Weights of a small mixture-of-experts language model, trained from scratch on English Wikipedia: 10 layers.
Below are experts of layer 5 (counted from 0) of a mixture-of-experts language model. Rows are named router (the router's row for the expert), gate (a neuron's input weights, with its number), up (a neuron's input weights, with its number), down (a neuron's output weights, with its number) and show model dimensions 0-191. Each number is 128 + 24 x the weight over its row's rms, rounded and kept within 0 to 255. Numbers have three digits each.
After each expert's rows: a language model's description of what the expert responds to; "raises" lists some tokens whose logits its average output raises strongly, later layers aside. This comes from a sample of Wikipedia text that the model never trained on.

# expert 4
router:104112117095082124120134149136127138093103160119147149111109140116146180092082127105164113153154116145109133115156115148150077112138120146111136126145117096128148114110127137115156171141066131108135129136158115167129101127149133104141113132107112136110161128153121089138122126106121211172111154161124162129176126163161140158137108088144104121141119143115144111080153160151111112144126135128092131112176142090142096136093133108155110090138145126155136120158131115070155126108151136091100156117172157130144102148153108083135117098097136122154116107110140101125120118100144160077
gate1:138134130111127124123139132117154100127138124193108133175136091098069146115133098166129079164132166107114139160158158170113156143124109141118142136159138115130119173150137128113132120090126120123124128108148093091124126117125106174136148144069100141120128130115136076140132119104115130121146120148128111124083145180098124159117155124140153146143155113143175108101115130147112097127069131139165110118129148141108129146135140134112092185086116134143102093182125108145171071136160168164109111125150093139117121145089093112127125127175097129094147122128163126106150122111104126113
up1:138130109161154103131112134127129163143108147135143106101107132136086172142143121138124095110148085125096128181069128109147180132126123070108138084126086086155102144156116138136143130134147091147140152122136147093153161131121099144131154125115145150121121141170140078132125132101132135107116139096138108086102087163140133122122116091123115120104136115086151113099108092109126160179096097124148118143111134110112124137143156116100127121188123147160110143098103118172136136120118155164091113110079134134151087149101123134136114167101070127118120131069141118099161118122115139091
down1:096128149134101099118154157130122111129121085137114171154105134107152111131122174179128170111129121095102151163128129130121136165149146143110151141118159149141167128087089111071099092121077130141098127138138132107108165177109117169130113155141167114144108166147157143167142127207109112163112114083144130106150127109157093111116100153156109113114109140130127099150161180140123138154123147140150147114168133135113114107117111161131098101113155109137098138196137132128144125098110081160149126139164116119123154116162108152133128104116156127144136145165146108117134133135148116152
It responds to: Word-internal pieces such as der(ives), const(ruct)ing, (super)visory, plus commas after names, closing parentheses, and words like Dr, killed, gold.
raises: "vi", "ma", "up", "ui"

# expert 10
router:136098123125048159067111160119173094138090090119121121108148106134165122142080146102099154127101124149119128164157113090075136129107116119144160133114096163148109147141134116140120138175173142118123097117098142136133093120151100102138101118130112134166114117153111119127101167129124097150136112181144121117131114099132098131108099122151124185120139163144122123114155178110091127149108145165157090154099131102118128146117100154149116138132138152152150142123136126142124177115114135122131103127110134123110067123153107094095164148166174136165098109123103136122111145099129134135
gate1:154143143120146110128146112137120134161141147120113125204131124112116149130100136092183076156161071094097140124104147099127144153103102143130130144135143127075143145108100145115113076135134112123147128112070100140110102116127080160107116142101161111093103162161125149148096077141126124130103135145142106159153132122139135083116113102122114158183202134152098166133133133122095134095105097132105142120133105147091135090138145156112139143151130137151130072166138125080130147118146132134157112111117133142129138141129115149126135115132125129137158112104112124127203116138139124159
up1:170118132128095149153138128145097131171090139086133125179124157139086123143130102143133136177140114068112153122132175114151113126133113146103137137166143111153121141127093122110076139154105175143114117116097126164155140125141158131150152141157117116136131161119162166115141112097144081142150103161130118137136127158116166093158142127139098135149131109143146168126090126100098070121172164152096151088116093122106088082135114140101100136110114096155132114155124094108113162124172136131107149106127172122164143110100116125147102122109129103149140171160153159142159141112127120136
down1:118136111157133104165110106119113117106137162129141170076134122160184127086148108160129119086150135095129127075131134128166125117101172117133105118121154130123126165139151078124162121095131122166147119134164130107141131149134123139083133100140109126115130141099146122122117127102143130111130107160056118124159124117138095167158112152120093135139134090136113116185067121137171111082100156102193146149124130184157179157147130102170141170121142118116136168126115099138150103125133145126098139140108131135117118127150158098119132133156146158126140096147117127150099112115162145124
It responds to: Word-opening pieces such as un, inter, For, Free, Green and words like for, over, under, an, no, plus pipes in tables.
raises: "vi", "ma", "mat", "ver", "vis", "ve"

# expert 7
router:112092138132140103140165147116161122147128141141138150142113087133132145110150126119118155154063117167090133175160134139099142131102135131115140101128169114137100127173141128130137198140173138116165082127145107107172090146148151140146121147094120148153125120158121119118153122142137125174102145157162094115091100104090140136131122143121089123116129145124121117172158176155126151110116106159145115098130146151157132138136154184106124120106116112121114132114120131114130093146142086144152159121157151140101099131121094146053125108107181173127158120119119095144175142124140103103
gate0:134130105129179165196107117146145069113150150104119133144097129138138106109149131146108118121119147115087107113115110103099122135119144102148105131122104120175199130125144123141100124102119128123123139128112129116121139160153130077112116128152134117089108134149071100141109149152099112088128156109161171107140152124137102089146163116113147158142114096150129081067124131137117112189091159119126161167121119132146128131106158151115082157104119128146155138126143113164115216124113190135100105122100138134116110143120102129134119124126157121129128131146138127092127127116129121084
up0:117101104117129185173101118160136118119113160113122156143158149172150122100159151112101133081103143137121128131165105089131122133124180102132143112139107118179182181148152119126104177097121132112154181169092117101091122164132148097155118151113093108117104127158113110131085135208140113113157154116136134109100138106156110116153118141121112159152159119104181121109128130133105127137101141155137165149120101120130157123111175164105110148134145111142129122133144095139111143136148138127152113102132112098119104124120131162136123157153167152144143115114102113078122137100141095116
down0:112132160143113091122114119072153118148109126147121119109153097153057133120178135109137133134149133110157169164127071115093095168154135130108166140129114126157138154144155121150132178113124131106129115102117154119121139167137124114140114135130148144133121152150097121191105103211144165099122131140113104092135149108116089137122173162119161145117090147167127110162098125122091116103114152131124113135133179173128135126111136098160138153171125114125120164111123078147132109113108131116148165120141126119131092083136113140179098133105135155132146151115143127156140139097157138123
It responds to: The conjunction and or or after commas, hyphens in year ranges, adverbs like most, usually, later, and word-internal pieces like ti, omin.
raises: "amma", "uf", "up", "use", "uch"

# expert 17
router:094108147126095132114129162157101130137125184111116125118114088107150125131144122139086166114129112126136133136144083169132150148154118142123151163119105125138112125158090090106140127163113141113165142148129136140122101164100144154103131117138111113132131125148119113121113139139172119123099120139115072150151092178137164124134139113148092160121082138122108153182168149126135164140148150130106108114105140187121152146099162160120077148148109144152155108129113126144175164160132089118170097136129178100156112130129119168146065135140125145135109100138178093154113111085128119148
gate0:191125142129100090151110130112129159121107084117130105129115090110154125085089119136141154136122123175127111119135122159130121171120102166087171131135149078111113149163121121127134123096128116163115145077142131156146127097109115135125146149169130109109083108156140131106087110150118126065129130120146142145123185180109164185109101133162153130125166102129111134154145093131119096081149146100126127159122145175123145124157081142095107111135138117146089090146121125108132150094106139129123162160088137157111104116147131144109135120152114109120123127173081135134116125105132105106
up0:123120124149177091104125115142133134148143121104159107113134150151187119146167143186106145144104123141125077110163123128117123154106145127117137142210116146131085094115127121137137090110091125130150162136137136149143148142103131149148095124096083111142069143128134111129109169086174136132137156090131132098130152124120119128153130114138118132134128164117157153128136109114159094089104114148148104123121126127083133151133117115128092156103111160115165118150181054150111080117142110138120082150143128131107134110097163136142111105165160132124118123109167119139091140114110084114
down0:101134127126101112111120146176109122144157111114126125150106119128122105139143138142118134151118141115106107140109154154147085127147153130129113095153077115132106112136156126113102108164127159134137141118155133066131115160089161120112105165109154086110134129157085083120126110141162102150111138182143136177118073169130097156121133134130079114108079111116144127133157141080109144087134099106152143130119104148084169136096117106141131168099188141112116131124098121135158128182139134168110093086149126134158166108135134131165115127118082111144125137125122145085126110104108099094
It responds to: Short pieces inside words and names, such as subs-ta-nce, Rasik-la-l, and capitalized words like National, United, Royal, Liberal, plus pronouns them, you.
raises: "vi", "tic", "ë", "mer", "ensis", "ui"

# expert 8
router:153130130133195106141160147059168128150127149124108123130107159170122089146091134124115146126127138133096122087104144122138092087070167134138134106138137146111141143144149146171145089120108136099157158109151110116150118150104139152096067124121105150122130134161117122122129124131136077173103100164150113149099142160147158121086095113136112072155140120132128156138134103111159159117106154121100155104135116159181120165140105109142112128130126133138111138189139089104156141131125102122139160074130135139103099116125095094135104107120157093098118116108123123126122162119110148113
gate1:127101113157193121118136143157123127116082145136111089122124093135172148119172145107117099116086197094143113128150125112149159119134123127101115146177149194144131113097137132126142154143150112121146123141110135131097155112084095117095119123103147128100104090114116115143121119065114131209093124138123110127168117168128121119131128115114119086120123093114146100108130127158135128149133130066128098162116117086146094146151134153128092124125146125093135163111130097108145127120121135094126126139118099161151113121080129137106099098097170154140109102140100108118149113138108155103
up1:174129139119129145134126129157135129108130159146112138158142138127106135132176155158125118126130144118135125116119094105169161095121060125109146114146130127153132132105105147125153091166132134126106092191092123150141174101129136140148106161131149133110094147166159127118180148050155114155085125122127106103160159120136114136102114108118119090117140178142180163125141124126147140168131106123126121118168148098151157114138178134103116133164127140106126115106111104145151093139147109105171111165139144107142129142131115117180110135122150111154085110143090086135169123072123131142
down1:129142157070114127134133156094134157168123107101110129140103092114250126149165128125128173102131124124150128114118172155120119144111136083149115156095124111114129117100100149133160115125162150113113150108122118134131134130177127131129105112136106127143112131109120117203126133010144101137183115134132117122141117122144131155116116119147143179138123146097098136133099127117105113109114143127172177113134116117102129123095101130115137128140108147157123123148088153129135132153113108122107092125171112127107134106110114127133131115139090125145137110119130165131107131152110116124
It responds to: Mostly of, as in "Speaker of", "groupings of", "events of", plus the, a, with, apostrophes, = signs, and some word-final pieces.
raises: "ensis", " cancer", " least"

# expert 13
router:084162107142079138099160134130122128168136143118111114119099111109121120134093125146101128132103125137136098132143136127131120134144108119167139120072157091104107136154092155138180143102128157097109122149143120159154099151146111126107121131156138150183130114134174119138124117157150134119109208143110123106159159151132111133116126125117132152131133119132085110120136118144122143109135151146112109050132141184098174110157130116131164092124130103131151149132123116149117141146101075131100105114150110114119153132153157106111144095132159094178081201111120158120139127093154093151
gate1:136089089137122136146116125132162144106151108134154086140083094069112111149151110120147124131145126110135175075111134169109144132161162102108126146112118131139158156138136160123105131105120080146196129101080099134142146114133158115104111110111151173126084143138140102157140120128118127111112121115154112106119120133088148168142146099103141161095139111151149098107127082135120081155102103125113180100174153132158147144142131139129136110142147128140092158116097077127125133124141165098110122142101127152135134117086152142077103116142126155130157119130155181091148141163139148142
up1:135108106156113151126108129139183136119104099136110110148105124127091112110105092174136106131156118110104136136176135149080144142138146058119115104110119155077170135134149121121109134110108102130137102111116116124102099135100158123102108110103139170112090156115117125115137122121123131078116141165134136122142097125147143107138105135111133145109145126148159080105099072142170108078124115105104175116155125138123162132128129128109133140143141161123111155125116056121132098152117112074127088121108110136147119140137125145151135112132096159163158150123094121170183176130158187123
down1:123117136093138135128106141110113108173073119123113155123113138155042146106137147106123133135100151172119114137084161120139102138130110127105145158104127082136128116121127158122094132090136107152114128117159126146117094103136112115158141128147080111134074138144112135190146141216149127119146099156109176110110093118126118159110128127143156135126131111120123129131094136171114127139119149098206122113134106098142138115107142160138130162160105126127136083136109163126139132091123131138137150148121127161100128183145114114122152145107121156119103132096085128095122096163110093135
It responds to: Opening parentheses in lists and tables, compound hyphens as in cream-coloured or second-place, century digits like 18 in 1892, and particles up, back, down.
raises: "vi", "ver", "vis", "ho", "mark", "uf"

# expert 2
router:093125118145129108130140146103160114136092175136155124151173118136130090146131143075127125148128121129089120130091153112151135131178115109116139130129161122140125108116095147136126139138107130123165128150126131145134089128101134104088131095085128147139105144155120132159119131153106119109136077119098110138132161156121109128089116133126097119070143174093144142157120091111163141120119133177149139143079136146140158133122157097106140168101135100147118174091134111129093143112117118053159138116139135146175119118086106142117118080133142173096118160125105161156075092110085150133
gate1:151127138117093150113113115122127158152141131159117087152104066110111152117087147116144098113135120098130134123114124155103127134098154120138091107126147124131113137115101071117118117090144155158141177202136115110172156140126124147133123137154117114133126153122084104153135134147132119144108118153140145154168121144154130102127143163128109142135119153122140123134087158154111163167121106121098107121121132140116129132123139133163162056118078163107160132136138160122116085111122115138140133145117129144102142117145177181116210130140141144117142143167133127159116150116215117108
up1:110144152090154128116122139149127109116080114126151131118109137131131126139157115108123076126167130149203101137099158177152124132119131148107146129147158125146150082110154155126115111127101153134118117168117128165144103109114139115063131146157138127119125127143105108136147123114122182109096145152144152130155116123201131146111138089108115141127106104121112162137147152162067105110136115134154139149085156122086127123107089146137111161123064123140131117156158182119083094129128125128091091124126149142111194164128114116146106147140121132127149154099127137134125121121133169175
down1:150108160122114152149111121117130091157208129116106108115154099111101099095144135121142117151158115144117131055152138122145126123113104152150110129117130088124082113106171098111114118166147119153162159127176124113144130135137097178131140131157121119131142153132174140159098124146133119123102129141117147091129114092136181146132139127101143134122124099129121142094122070107192108138119137164080113184126078133114099115138151156140124140083134091124119160103116118113143109102121104146160136069132120127125125100153086125113108161102112116140122136142144131112152161084089129129
It responds to: Mostly the word to, especially in "first X to serve" and "moved to", plus by, from, into, toward, for, and = in headings.
raises: " ,", " include", "uch"

# expert 3
router:120110112138110146137170115129110086130098168127132150150198110096139154113119107117163084110113130123118113115119163072107093132130099108168118138109145128140129086115157111146142100109059157133139121105128112150106110117144103111111128098147142130137126075132118127176142167120110104126156097193075119125099128181103133158121124118147136085103106188148150144094131132090095145132098134140090152100127113177153113122137139077126130126135139104156153145128090121142143152096094140102122132105153149149126093129125102116149138132118178146129100157150122151124137107113112147126
gate0:125119057138114097180117126144097144174110081160137118129100185120103134132179158134141098137094107135092157113147125148126122127104130125123161108189111172086122129090109133107106151162161101126078097169162180155097148146119146116183120156153133140129132146142145137117144153147111149178120145141168136148095109143136120136130109146152111131156145115146139119120097119092141107154107144123138109123130135102145127131105145150102126110134117071116122079109151142134144175143083150117139113152086120110143164067147116112130127132097143111111118097138118123114106142136124120122
up0:110107116109117083141121137107116099160095134136150108129160160112141151145093115129136083103113121120173100122123080073161160142139111127146140131098096132149094135141114101130124198100127112103104153144103103138113117121110113097096123139111108085159071168152117135125105089070105129130122130119116156101138120137147121135149116138145147164140108130136134168079133075167116127160118106117133145092120118122134109101111132144128127130165164120143128123164118133115152145135134137136180102088139131108154140153174168137110101104100175182068107142149152104114112133136135111157
down0:111151136147131099117121161142186096156093131114174137129097134102093166170123133093133128163099152124135146164139169115103097138135073119157092107117144173139115099123116108129123145196172140141104115145114124147127131136130124097204146124124109161123116113154102119107121144100127150118085150107130137122107094115094160108110140077165106146090169151134118109091135126096103104135155127149125112155154136104129075147178115091156125132101153125131127101112111100122106136101150156146158070135117140139095126116109127102088125119109160125116137118107140149139103147113152137143
It responds to: Country and state names such as Pakistan, Carolina, Japan; passive verbs like given, awarded, known, called; also sentence-ending periods and table pipes.
raises: "\n", "  ", "\n\n"

# expert 15
router:183150134127122114131161086145146122098134157112121179124107137135129115165127140112110142122143121127128132111137101140161133120127142110127115139106108121110155124119096140164151129156174153122119127129129141154105107119144107136103120087104139124124069143158131141150145158122139151141124091141070150120120118186143152123130085125119075173120178133166136133143165108135100110112121162149093146099127135195109121127139139120137164095125128108106134206149141156146106139121152139080142140067155166117129113137122158115153134134105169071163138135168129093106142128089167125115
gate1:116132147103183145148111100128106128146136136148146157127131139144113103127160094108108152112128131131155118181148128101097144169068115129143127129090142133138133153102087163084118173105132107119146171116147108129162117134137135174144155154141135130163138133119154133133172127074128182097180120115125133161108144140137154114117148132106117108138128104108134154083133102153109154115112141095158126090152094121131105139122152130176141161136094142126085120116154145090119155129102114110115130143099128102139114195083137049174161085141130120133136130121122102137104132118111122148
up1:146101137173134098089132120145134164149116126098102118080127143126118122120089108149123110138146099121148124118127162116174139124119138150136112165164118147092140133088164109124127136154127165151112154134158155143120128093115111141109072129137100141113107166119122135107133135153112131116106120184143133099122084124118127143173119129163147139105133125103073119228134135156122154123122122202105144128116122148120173082138123093123108114126114175138130132116116162148084126115127060143161159106112142115126125090144132191135116150126114124100151123110132132133146131120098151156
down1:156135132124135125148144138203083148112088095096120126162128106102078129133073105139162059121100171133111099177148130131106180140143142100155165154117161149116139121138127113081120122101138147149150125111115141091101133151161135112131185136106113095119114123134156126117122122070120111122118112094114121082145140120096122107105120106151120165072147123134138114122141134123122079136077087108116064139142156165155119133143154131128167157115132154185115147141131138133153146125126117147096137175096099121128126142134122121119147134153137121134121140157137116137107113149113122119
It responds to: Paragraph and line breaks right after section headings or sentences, table pipes, and pronouns referring back, such as it, this, which.
raises: "-", "|", "(", ",", "'", "Since"

# expert 12
router:160103113127090118113108109135122122214124149095105164126129105116126149138179090147130145106138087129129188109168075132156117131127136131124143113099160121120094141177113107133170153170141132123149153118138115188130133159116146145144124131109098095125116145143189092119140146158126117132128095137108129121156110112101130104111093137135109100117113155103112133180152106143118146135120157135142138124142120125102098126145119124130116122116140089143126131151116158080148099135199144135077139153150118118104128109136116144074085119131118141158115106155157097162105101074118120134
gate1:113096129120154141144115106149123149185142126132153149174154096088172120128157152172134140132150126128149124115112166102094110131102081099116150135128127102120175137139119112099105165091126130102104107153126122135142125137157136102107138072156109112104116157122094134142151121124098101150138113123137071164171094123158122140123149109078118131132140122170122082130146164095130125114094119166159161066157126143127136125095122108116124135131069154144153091141177132129144159157158122123102086109100118140115144115128109107115143169141115090108086112145141134086087131144135116118
up1:084121121117132139144142124131112168105154117178120152137114112132140116168168140198112126128164171104142171099135131111112107167124117154095125131147147132133131172181096100128113120139146139104104118143134112150136097172137091135075155095138113171128140130106145095171124152169137118150088118084173106168108155122084129151116128098144122131134101154142149107160159133115128129106061144159137150084141134146135118084112111102110126106135074129116162150146099128106119145111119114117094125120160130119113136113107113138140157163151105155105140112126102161122086155165119128129
down1:131113174116147129089114126103145124097127112140101136141127159106068147157119113083124163127095166112121134135148133121164111099131106106129128140109134101164165157131117169128144103132102145140129128156124090097150133154168116157130110159163138162126059139110120111166123147075114078141154118130143165127123091145101144144108138150170138124142137136087149111125107142079133155104161093139103121121110119141125068133088127132140122146089125124149151116148102141143121168157093117133140142112126146142123109117171167127094149104143177099082103076136098142111149132154112171133
It responds to: Word-final pieces, mostly plural or verb s as in Caps, Grades, operates, plus er, n, ers, ans, and initials.
raises: ",", " (", " are", " –", " that"

# expert 11
router:114132160106133098080149150120136127115140102103116121127114122120143100131128122088117116115119151145113128153132137170144090161123113155147098096111174132150144111148134114144117115121124124162112097127104066110138104155123171109182078107164161143112125130135123112138159155160178115134116160152157124151086173135125156146125157109124113124094154128083139142128159134123123131090121185146126149094131117104161135136117124096080123065151136151115149126142092077122124106122115104117137125087094122149197105133094127126112160123139185131103115103115166149103100143126106095151
gate1:155150159161137160119133157169090128140145130118156126133139198150119109109204118180118152138139148113111119126171156088127120131136136114154116137132151178147093128125142119110148094113104134136113132139186128148124134148115127145138111118157122110115148139105148134136131126091149112098140133135128114126140156144136157164127152153149120123109139130104080127120142154122134105106087144129167104123121106058124112123144115151153131177171116138167135099148146136127094138177126101117137089192123089136141154137147130172086161150136105139123083174166138138135135172104137093112
up1:109152090132120139115101146166090153102115128129161122133121136128121148128120143123137124096127159111145147079109120151140087118123119151148124112151160154133102067149114107135136145121148126123157154103142111191157156125109125131083123106143131151119116121107138159179112144090126118103151100125127111131112190109141155130117098115137108094128154137099157117140096114127111115158139140066146126113135140114114083105138145108115077165096168126144131114147161183143134170097159121146094168125153149113147199179160118106113110137131120141125115118156156191137134106094130105101
down1:114112110116135110149116113136093131093138121132077107099134120137232118133147134115130145122147132120132138140123125110108090131084130139165105152148156101108200119150136140201126133113131102125116125149122152127146150141124085155121139135140156125142160125129152157222137136044139133132154117082087137132111105125118128103146133152132141087125150129133106153158124109133122162095136122106196113142102112125125133147129138131131139132123126122120154128131118151112101108135124130118147141164161117110098181112158103164101137128128131146147145149163146120110106142166129170107
It responds to: The auxiliaries had, has, have before past participles, also in See also, section words like Career, middle parts of personal names in tables, and CJK bytes.
raises: "ensis", "sis", "ha", "ma", "ton"